From a checkpoint of a small mixture-of-experts model trained on Wikipedia.
Size: 9 layers, width 256, vocabulary 12677, 24.6M parameters.
Experts: 2 picks a token, a sigmoid router.
Training: a variant of SOAP for the experts, 6198 steps.
Below are experts of layer 4 (counted from 0) of a mixture-of-experts language model. Rows are named gate (a neuron's input weights, with its number), up (a neuron's input weights, with its number) and show model dimensions 0-255. Each number is 128 + 24 x the weight over its row's rms, rounded and kept within 0 to 255. Numbers have three digits each.
Before each expert's rows: "gets" lists some tokens that make up at least twice as much of what it gets as of all text. This comes from a sample of Wikipedia text that the model never trained on. Tokens count by the router's weight.

# expert 15
gets: " was", " in", " for", " is", "ed", " be"
gate0:150145153147114118111069122098132160114120133162120153099118140145108123084119135150165115131107058137145109131085094132120157125123117198132144136137151138155147131147107109092096090145100152132120139136163107147149121134120105147102142129096141106166126111113133146118113146099118149101107094132137151149158154138117133100142098130147133125124162107126108134106075111157192095152158102087110118137154163111166107146162118099150100113149159136128119125150095117105094132143152132128143158161084185127098158103109170107114157116112134137161162165152182120146142098119138139101114143137118104071101095144083092164145128113101120164138127121134072133100115111161130112148159119120145127113107110139139125113087138105145126177145109141087148151137076148122146098110102145
up0:161143177164136141124129132112163149139133149098104140100145104165157147114146125162160103149141097161108129123090147121163141109133119152141114124098154151117134080147098090106131120113114106096117145104142121133172111131127130158154118120086106112147179128107081131118148149126115159105080115120145113126138117125153153112114157151140137126114136097113123110156139126138168136093107114106095163135107139114193129119146096112145122142160140129149112124139099095092119132182145117104165114122121132132106175148116133091111155133111162123112173119179189156166155137116146127146089134189168151115109102128108098132163118120130115168127146162132125147084154090158134134119130129103121143062100110106168083129121138111146145175084118117120150112149124136128145109102145195
gate1:117159149136118153105101113088094126137151160154128117121088103147144080103160112128097119105175126097084083134130141123136073107161083093109108084107113106123114130165124128104114089134119120109130154159151126149168098157099188164152119148111098119179157133096088123147100159113155145101117145120127144114167129102131121113108139099157175122122148106123096129143147145183158101114110128099118144106162104092124159115143121101118110123138139090123119103148094121111133104159154084106096146179103137121112114141117155101119122136078164119111154123125164142147145139121109144155133113164138076109091148113078140161138110124103143173129142097132122124109136195148141126136153102086137109100105137142128129124137118089150135136122120120088148147157115110132094103126129157
up1:122147137119107143113120099082108134126130165168125118141096099123148128090133117112094162102174144091072124102144144139130112119141078101104130109125115134084127129131110154129117062122104147120118138142159127131135100145095182182153153153120124103160144165116118087153104145116100154102114139145111180105160112104130118156124167095167162119130125104147121127127149150178151117122121127128134129155149098119109174135130126123123121117108136116142131075129129138130138129136122091121086164203092121156106088148153141076133091156106160109102131115111138143138137162107106140136154142142128073125108123097102142170123123117104154130137130075134115149144121174149152147107141106084147088130118151150138124132148107084133126113144119093098117177136155101158088091155150136

# expert 12
gets: ",", " the", " |", ":", " and", " by"
gate0:163151127129140102107157107105118147164136150145141115116125112126128118127162126121161118154110093124106144125132165133115149105177138148087136126102103149155090149101137120127153152115093147089131135114118109147150106140131141092125204122118116089170129182123114129149138118150113147118113151148124174107175086175160091159120122100122141138120099144103101170123138159087117124155098112116069139156142140170142125144129131115137177101173114126135141130099106102097144139138099109158152151130122128138121158128118119104150154135102094093100110117138194176141118124105118137092168122156156111111131135124118131121130139120127177152180146144159124160128125127134149049150107129172132120077115125085158134124134123094128125153135088159103138101081156167149119108119111121
up0:139138124118138109119157126117138134166116129165142124082119087132107133132149140098173100139115097116142145105158172124133164120164162140111159130111129141150097144091142094140167172128107140102107148118132120139157117128142162098120175114118105084128120149109113129149103116123116145099121140146105151111181115160171103154099132104124154120144136129114082179125160167068111121148122141135091120141138152166163095125104120114146156099157106108133138128117099104093128128128106098138144126133156129119117155125114099109143142157099093111094091106122186152113112119105128134107154122153153114114137135147117139122153148122109183168198137142178150158115108111127141049136115126162120111086111135061144117131129122091130141153126103152085145100066159148145122117120125124
gate1:127114136151122166114135155077123113163117117154094098092114126141184129127096140139130076132079094069140120111084132142143154139136109154087091102143135117154152118135109112134169164127115155116146129127158139098115098128082117146103100179123118133108137109120131132111153129135097124125140109136167140137105188146141116124093149086125127093084150100123173135135119121152137149108123141163131122113144118120079148159116111131121161120130145166169137146106118126113135143131140123155133111132110116117147090088153125098119106125121100124126127168119159145113152109176135093118088096120146097125133161134137151110124156112126172177135172133117132124141127177147170082072159148146094154121175114129151095103115104143110149110141123158109109129197115149098143069145144129
up1:154110147150123157107139171073128121194097164159122112097131146142181124123091132135145070129058083098141137148082121129164121122125123154133141130127156139140145111151092116130152159119133121101134135142148125110135085142141110139110098183096135138125149106127109133110130132155095139117159118137160125144113154169152127096096146113135143106102135104122179129144123150134147128103128127164123128128163128116073144145125118130114141095123168184164123112121115124082121141134142147172138116155095120102155117105117137105153115100125106125120115174130160131121152092192117093127093113140144113117117157134135121085130131142122151182121166158090119134127128168161130125082158146164106133111160110110151111093107113134133157125154115151120107131210097162097148117144130139

# expert 8
gets: " ", " (", "19", "20", ".", "–"
gate0:156156120137101158121110098091122063107131167105166140142145095141116110079116121121119119102165119156082100130123096139134142086156127103151109112105162107119147116130146126087173145172148131099137173119171152170133165114084148136152144137094135123132144094109101183115096133130164141148158143084115078117115141111147146097099104121138131141148125102117118115137113120121149154120120111121135142110139104104160157127107104063136138154155122148104080128142106136075110145142183120090154126139143135151164165128124136103128125106107157144114164131139173153176171112126124106113119136158165095074094125128125097099108140149121100136126146144155109155095150103128139117151128126124102117120089110091160149154109179120150112160104104114110120143162147145119116100115125146
up0:170152128149112156164105109086147098113105117139152122090109094151148092146141143161124113113136132170103122169126128093108145098136125133127118104123128147131155133136123120129173144147140120116150118130151174141119133139118151131125174136109113075115135138128102175129114095140105170080143155097116084160147124132137111147114076139147138105152097145109117146105115093140157101132108137132144161124120091115145182127124128096143111118149133131144100100177075116104077106099157147131128156124147099133129135101138161124116124117103145180079120127171132152163142110128140103112109131170149108110104132107114100079129134111101123082171146198156095118106190144112109153125158143094129159111135106136160152109107157089177151156106137128122154119138116118138152084142094148
gate1:109116189134085141111089130109142122143105132143132118097129130148152191121129145110175063135120127102155128112073128163153124119142146114115122125137138132128116132123098118104155138121167104082067136117105161130140113111128133120141125117150081154138151137103107137155145114123135123092078119136109169107117142135139161110154133082104125128105110128144156114109162117118129127108131148121125097109113148095103107138146114129150107103156124156137069129145118128104070084153171179112144118145122135113129147116099103097122127136120161089116127148151166149149171151139130138109164166136142137105122095139109074193119157131147107122165165072096073101138160114156135127111116115105101117131133112093144085115072175115146124147081131108130159112135150127117158118120121126
up1:113102186103079181105103123126158111123099123137116116093123125114134192138120153109154085158085157126163141126093108189146128130140152123117120152138124137109140133107095121115136137112162110088061119110103174111135109105114123101137120131145073115141131125105128126171128145127131097112089119149091185096129130144120148091146163117101116119103101153128143095113148109121125146089158126105132107153103136095111100159149138133171106098128138127158086128139151116120084110163152174119135126116142154115109141101099101112120135146147150080121131134120163148137159166139111139109180142113135160126136125127139079184149138125147121122138149099121082104133177118138111125100120118101112108129144129069125106111060162109126121121084137109140153116138120120116166129095131120

# expert 2
gets: " the", " a", ",", " to", "==", "'s"
gate0:110147128145145158139146100143126112155127109120131204123141087162080121102131097122136105112109134118108116117137102096119102125142154099153099137153147088155173113149143132123081141146109172080133133131105130140127135126143131102116120100124129113172132142162125151094143162122118149121141168113097130148159090134175143081108182121125126121080108127132130139103095080126107107111085114120100120144109104128165142145132116118123123098152099078155155144140103153117094116143181092108135150113101149165135106126129135121123119134115103148127136108138158143144135146111152187154112077122145148111132113099117134134135144120097114080134136158094103112125138106149049134142082137132171116122112122098183082065148111111135109130138115094147141117140085098129157141150089125
up0:090141127134141159157123108128127117174153102139101201127138119169098132141137112135133107108125127130096130120124137087134126123142134098148109125161138106141164125170154164118086151187129184084144146137126124126119105114136125104108106135121108114176137126127140137089162165126109145113162153118132102124119090105172122055103152141132126117066093162133166169098089065138103121117106121124121124146115118116172121146144114101127115120139126075155142147143101143108095129138147108140134144109117141150137113142133143134140115116107128152140141144131144150153137144119141189176095089123137130098120108101131114136156154134088093081103128146111074119141141120162076115143104142119161130133121118089172104080162104117128125134154103096142157133148100100131142126146069123
gate1:150094119159132153095152140102109065110153120132137173097120148143115123137139082148145156070111136100116110145100107080125149121144110153112136098121163060163166127111112116105114120111124125133105179152138124131125090136086119140141129084159169154145146110135141095148145169136165113154120155130138134174143149111126150110081140093117116183122146116106104120151115122129149126148124113117130124073068108147101110117127106135113101082125097111182093132116094153120130116117203120129147116143099099128123139130117179145133100124114143144125124104142130137128139107199146159125089139112121136121104088140082113128113177104110118134159113115150131114132158098134179149113154126125135133120106115130151107122138108124134156126115130151126154170139110095116109098114171168
up1:140111130149121133131142163091115092130120130131140173140120114147165128149134063168161144105088148103118110137099120106125128115165108164103141069117169057135176128116121121114137126117100143121122159130146123135123069158091136143145139073154169147127134122154123106177143176124128092160100169116146132152140118125127149081089128123111101184134150090107119139117112124145139132127121116120135095105097124151118117125132132128136125110116093114179097129122101146106133134123187112153144119148103092134145132138144203115165117128125131151138096119143111121138139097176148152149095117100119115142123111150064138134121133116098095124147119131158110119127165119143185124111142093110107154111108122122144077140163138113136162151116107140112148171151103105135105080134164135

# expert 1
gets: ",", " of", "–", "20", " for", " St"
gate0:142131135127079194138130133129120122151122134161109139148133116157105108094132108127111138084135158124185141087141104114123108135133132117143124079116118102122158141128083116110171089119134161105131175160162145145137122131123134140179131182138126100130131106099144114139143140167130146115135103124132100153107120131154102150138119126168109166138150096116132080132094121091164111130141114102113120135130143137148110073115083121133112072105117115139120091133127117091138125122176095146188121199099144127115099083093174103099180167116106134107159179107143123163140155125129154155126108130112139141120128124117102104133084106114146183091155153104097153121139129140103086077128146104121128107101141080168109117137126120145138113149135125136126102112110099156124119145132140
up0:136122137107098173116135119135122100134128119138112150152122123162110101069132114133139149102134172107145126090094127136153092135127091147111116088140126098127154125115091140108169097123118138126107151165176154116118108161154131161147130158106124072143141099103128106171162114180091134100125095140147081120107103135106091171132104120153097134146122126132128080144108110097134125124114119115090119138145169145105097073153100146120109081101086106151120140119134119087128133113172134122169111157099150120128108113095162110080165151106082123093142174120142141171145159125115124189128108126100140137132130118109123101131071128124142177093136113094126149121157133147137113118120107131108121115101149071194121114164123122130108090126119126130145139104145132138127098157114147
gate1:148147119126122102131128153124118128132116116163132137082111112121119094161171151124153148133134094103192103165129162118132144124133132110148093116068127130131152151120138113121121145146145111135136127143108142142121153091081134133143120135104125132174154119140098110164168133142151133122092101136109132115112138128138119114143147088142134078122129116126120142101114141108103109128120105110076100156155131171138154175149132129126117163117129161176122142177121110125137113119166129159146149124105078129139183129116116102156111116106087171142112177155102137118137087167134165110099128139142143115140095115103119103164159092148160122198088111114133215117107152153118152164175104133139143148129141114178095143134139101130108103125112127123164100155139069158136113161132152
up1:206131116103129108165159162139129122102105117126141150057102112133130086193147130134146120118119111114172116185126159119115129140132144105147116122079112109117158156110131117136123142133121137132149096134111165130137187119099137117149118133108135145156165103158124122162154152139155139126088096156103123104133124151132143119140160112160122106125151147133113143093140157098098133112100112105118099150154102177148148172138130132128122154112109156174111127179127095118159107096147129117127161128118083152113134169101127121172089121129091161153105145140101119104135097155124158103106117122136142125147115121145123071151124100151174116181104118139131190107122141149098153165161103129159141154129166104144114140136142096133089107160121161126141106157156123168132131115137152

# expert 7
gets: " (", " \"", "20", " L", "S", " A"
gate0:117161149116134150106147113092125140113151138109130148100085143185137142109166153174120123128129110148160104112095137118180129128127090129182126109098145124132160101148129126124150149137138134114114167128137139173129187098122080170158147138138119134145123133112106127148144149126132138092144121127097098143167151104127151121124144145156104154092099101107116184138094091164120114098090126128145090141118156129118097127148140108135157078118112158120095145131090202116108085150126115125120121168141150126142124112113153093118155119095115131081094160168169137169208124121133112110132128157122145125100072149099129106113149110122128097142158118149128122116104122174162167105140105139100131122142106114155140117125143122154137148142132123102151126117140102165087091096106147
up0:097155131099136121099158123131135105077144156129132142071093151155138143095130137166124113122118092157160127089142152121161148134106080096192134106111140155146134131131161151137152136134138116124118179129132148138101173123125083170155153154172127137148120143124137109148148136148108127097150092126089109132162148094122157121126131144151094178087106100130083198122116091149104143111098130121145109159114126134122115136170133110130142092088109166112091114118116203154125102136125103143114104165126154135159108120135133111124129109147121119061108136141129140132175130106115111110139132145082155144125081138126141122125145120132137099139159105149127103150108121146153161101133078144116102129150159102137121116134159122126124138161140124096146137126161084142058108097116115
gate1:148163144142150152132090125108103118113176137165145142157118113161170150165128130126144095132112122103128121142112141136141124133138140148130133125068140119089158130176132071103103126145135114156082142116153128183193146096123168161123125114097086131129135140133063139125100114118157159107112137142119112112131123111134146095117178114121094134124134120122123107109136133122153096113145096083092104117126140122108105136156143137130130128163122154150102156156088105075107109150181119125150130125111161156132162138082085142141096099112131117153151155143167109138148109102142122125098136178128111077096093156090135124130152140117142140134175129115134093098173097140155132137136142101126153088098111122133126141133137109178103177159099113110142107126117090133144100128084167
up1:094143177175124146123089145093102123128137139122165191140119115154139149149136105148152135137106141109108137101124151102146099124133127132123098124079119112092145152137139113096114177126133134117095136140148120157173147101107170144140128141121103119096138106161098156136084120111149166134118127102113123122095108125132112097092115117130125143151130121130095109122134135156136121084125110063081136090149141134134135116103135136134123149189147133162125154147105118103104096146187124134175125153115127166137147118126140143114123117112121114103185166149134109167143103132142164105125124202120141079089053166099106123122156155100115116103152119157104131107162135136151165128143129115139166101089112096176144110148139109164135154168135125129113120109099095155135107121102137

# expert 5
gets: " |", " of", "|", ")", " |\n", " first"
gate0:119128182177126101146125140101169127116158158071137142095090148149116113126145109127110133131128139148112102144098143127154111100114122154156113113097125089113165118162092062101134091164173101131123160144157168195163103118121111149151107095129139116126140112152106134141107111106133160155115130102119148138083162111115118113110115128160135124141131126126108157132125119140155091098108109128098134137128145132134137142169110118160128087124090150136094170136101114092110125158137120158155123121126175127127117127113159097076142130113151143125146142141161100183158113145155167129122115147132132094076099163085110169130130127110127103158134130119086143076115109175130132169111116103109145112086095105161118099106144087170156157133101110139137096130119139155116135120096160
up0:094142135156138115157087115121144087126167176118142093106085115150168130166120141138186113152138152125136145116151101121124111132109129151138100147129114103150088102139165028115088182149132132121128113076110150168113114133136144126137138113130156138092148129130109101110129161141167181149164122097139105129129155159082114113137144108140129148150092118160141160165095127128155099084115140151095136127105149101123137112132089150134115118110144138096162110132148111148110124126084174128114143158158190166094116156131173130097155085117142145116138133120149150145109138093148125096090120117128130119120142127128133127127164109125132071132110146162120136128110113121135116172122074165160165103129091155141146148108104127119109108143084128140105128131106148111121151135116130
gate1:117124147149128122104114125094135135133145135135112140128122130160135107096148162138140153107158155071137076136101126107154126080139157150171145112086138113120177098162089134104139156152150115106089153163148115146150133109117125100138112127088098145112160150117075139120101122122165158106095126112125136165121142116137157148134145148131117081104121079097153108147083114134167108122123162121122145114098141121174098136130115132134098111129158179084090169208095150107095123162166120130129098147126134118111122155104157107108131093114123117168110138158169146156149148108177141114126129146155145063088115100102118094150161129106146157137109119088119117077167142162120106150124101128117146126120112117159148105142123106162119154116093122120154113130118123117144131115157135
up1:128123171136085097091118114108162135167137160131119145114162146147129113115135123123153166128134151120129099117148168127169160105123127114142129134116147148125111096160129115107107171150177096103113158115117122122133093073119124115136107144125118140129142124155056133180131114114110162091087087108123079157153178153137096110101169135148087098162129103092122155117103088123153133129120114139099169115094126159185144160133109121156111099156141109098120141196138130118121135153154121122132103163143152124140141113101156131152136090133147120128125124163162146157135136116166180170131090167153110055094114137148097120150129134083129152094142122100125143102153145123119101175155104107130128134106127137116144105136119112140121144103091089148146115137109141139126147108138123

# expert 9
gets: " and", "0", ")", "\"", " a", " or"
gate0:134175182117144147106140129109127113120114184101160142119128137160156129141139103178142133119115133134094109135099177129166125112131151131151131086105135108108147124141134092105169104139156100125114155114167137159196155114119136141146156128102137078098141093103108143145123095147145122090093118104114096140126127126142135125096143143131133134141117125087135155148117112121153135123089136145100132107114132137089125115159091114166132101121090160117078150122132136094109110161142103142143109126164139111159184112118168096118126136104135134135129148161141141173157052118168139158132111152149133093107132156096113131140124125122094149093165127124110127081144067164137098131122105124112165115071109127192109141144167096140158146117109133105151094158131138138136126119157162
up0:080167149104133169106149156136163094101160105156164145146121119130165138141147055158099148120133147149177130127129134124137144127124131131159132124149120125099185129139105143095151143119143085101125116140152139139157136146118141168143116111113066091110156109118098118146145129115120149142118108121099091133098146127151136142096165147148118129133141123126147173119124130125136121109089116113098119102110152119101156128142096131148120113117129118165118122183089080106120107181163181139160095132153143123126111117102133115090094116110133159126179098113129132146127076124141175125145121141140130158084085157086107132167138157124169127099148125100105148076137151119120131117164126114117141128095124075182149108117143085136148118126093117134150116152140117146141099104076151
gate1:091156146153128138126132146093118096084125114144114149075089098138142115136134133159127119160141167108112128130086162091140137119126138138129149141101128089098125126148125153103164139155141125158116171163137134142124161095147124123152097139090138105149136109137094100119142175106142123108086125115131140128066118104135087162142130105133141179103141149143166161145110130162134106088112103097147138093153126130120135090201113124167124109132154130150094166131113138138118102148113149093148121122140179098150119146118148137107129186109130135112138122118145167156119177115159118133124147124126139093130101124093122119167112104102124091108148046124141122109184139109134155150131112137129155107143093089133099125117127116125120127165124134086132113114132162124160097095062164
up1:112141135151154125116108161091121065120116134153098140100101102135120105111128141115128084118140128116110111129105207136140129103137127149097165155124112140110114123157127136129156144128135121157100186160140124141109155083125129145150118149080131103122118132125099106100150148106116113095052138119136152117054115118120111150101116118160137160147134171158122158146113138112133117113098130115150125094143145117142133103169088129148146175131132132136109175150128151143132105129123136110128118118145167130152120147118179148120142159114127130142146130131115148165132137117143118107097135136147129111134113134106137132164108131104137078097149050125143165110198136121107111173116107118138151112142102102138094144095096123129117125181107138066144131128161172139149092099065159

# expert 3
gets: ".", "\n", ".\n\n", ")\n", ".\n", "==\n"
gate0:113180154139144116127103122126156108134146161125158156114125187183123105102114135139132153110129108139122102190115151107153129078102113120157102129123143095134128092150128097121128139126151107123147177111139072150152102093126151153129147151117092127129177141148094148152129082153134129141097105098115119164118113131121133138142144139139126147126086094093154147148109088151158124119112077134080146117120151111125149113136096087139116083137116157136095150146106134113130114169156115128135092182153130097163149152128127087145119129127148198109090147144159190135148121130127190138147078135145129127120150140116061160149135122113125132128178161135124170110124096145142113120115095145102140131131110086148150098134140122150133140125080110102124118141125135135104121105137160
up0:097191145140122099139105152133159112152142153132165133103134161180118106097108114142125155122115104168143103190121148124168136093114098103138124128133147089111126116153127132118118128131132116123145172072131098146164080091120194155131138153110111123121181139132108157151124084127127128144091109103122104143116132109116132116137148146141131114124119096079138146152120090140155119128113076133091139122152149100121153128164114084145126118129087141128092147135110133096132117150127104133135107195168120098191140144129129097134123113122135174124094163139156159132155116125134151126125109137134089133114130132106068150122122127090133138133210144126122177108146107140154078104091109141113153122132109091151138097154150116164153146121094119111131120165143125140100113137127156
gate1:079125122133068134112143159130136100133116129159138107145125122144142116125142160130173131127130110114148155114085076168135160113103119152072154117150140153099138129157104112096063143145096160135098120125107137125109130141136108106109142162111150117150122133108169117096115131139119130115136135131154123102101182163124119161116104106118156143119147101159183131177130135113131118073129122111106151126186128099153130183104128107128120115167166142100104074114093123148153106119097134172116110123126113125110128096161179133142145107117119093153131167144121123126137147143140106119106152128135140118127084141079146172128182118154137100134177111118115123139098116126098108078126160121139147128130127108135094104109101116114130132140146142141203122153110169123129174093158159
up1:078141120115094131144102193126128117095108116157142118129130088143141115130134175112149113129116116135156152109116111127131125091116121110125160117147124161103158110165096107097087158172126144137081138151121133135109128153099104126118161167069130134124126149108137119110115119154142133157135136102144103116096196126128136160108117127129162168094108122132146159142129122093106098082131122119075152136168136108162113152134146105127115108187156101117102107121084115133137088120112149202111106094138093146148121116128156150128107108120119118124121180148136117114147155153153130109132167147132141117124079139077117159129177123154140092157167119089131131141117111139115112104124128131127137141129126095137081120140116105128114162118102138129210122172118135127114179089136159

# expert 11
gets: "-", " |", "|", " |\n", "\n", " in"
gate0:138160095102121148103058123101104107097124131149105169069128151121119113152111124140115145126120135124119095116109075151124128123140168113134127109099134120143121113115100107141141145130139132088156138151178109142126140161114097132157170152138132130077121126139118102162156106160126118152129144095088118141158120101128135174114112063144149103088108133094132149127138206124123112085127119140111116133100107185096125112153123117098128116133089076127125201163104118137110089150106137163159101170117138178139151133152094123144142142113110136165129116165124132132129142130141115122156135119128160130104083118100134098129141100089119078133120129115143129139113172144127148172125102129096112142109126139113112161146167140144126135144123149107169142113124173122136088163073127
up0:114132099096103144093087135117082135127073107147111158070154146116107115141112122118097146101111119144131110139131104152116120119116163132147108133110145110130109135124103113147145136155114147107131145135151108141137132155117105132168166172163122119081131152135110122155151122154095118161121140104089126138144106130097160200108111067128171123091100127131123148131136211124143116115148115115112107135119108170111128126147114116124137110152087097141145194146108101128117113157120118164150105160155155191144146114149109136154170130113124145161129132167128131133131136150137132140150119120119147120132098144115128105095128138068134050119106136118134132148114149136086158166134129114087105137094116120105114178137155119145138126120117160104169134110113211124131110143092126
gate1:121169114160167126140076143146126113115146096127134125088145145120111109158152142156105128137124133120123086091076130107133133106103123148131147101092166093145221127129159100102114090127126076134116136129122071119128113105131101133122097129110146128114112129107162151115088082122129125195113214123121130148113148103102091133102158129148133124120140099075133144090115131128133104098156115073112122166151092136121090131163123139122138087114111126100129097147131149078166107140122114152118138112119111130138133137119105129132149117141126137159140122140118121138120101118124155111154155131123132106111135108092108162101106126126118126174104120116105057123122117138163139136134169155156167135108079124105087071142155123133147126103144149120161112165128132145141162144113147
up1:125148118137150131146116132146100112091120103108127136067163160101132104152112135148108110128108122120105073112109133114130132104108128110102144114121170105147219136135177098106094122130127104114155113111120096118126108103146106097112123160087129132146119143143155139111090102113118114210098209135121127148114133104095098140101149116128137139134124109067132141101101123151128105115143120087124137174137094125130087129115110112104147075121084143123136112123140158095187115143129103152127138122142135149121122134117113107125139105127120116145152125131150125145114097123112173116144138140123125106110138121094113168112110104166142091157099105113096070127107132132187142148145140168147173127121081144122092091132152134131107117094125135127184094156116135134146150158100155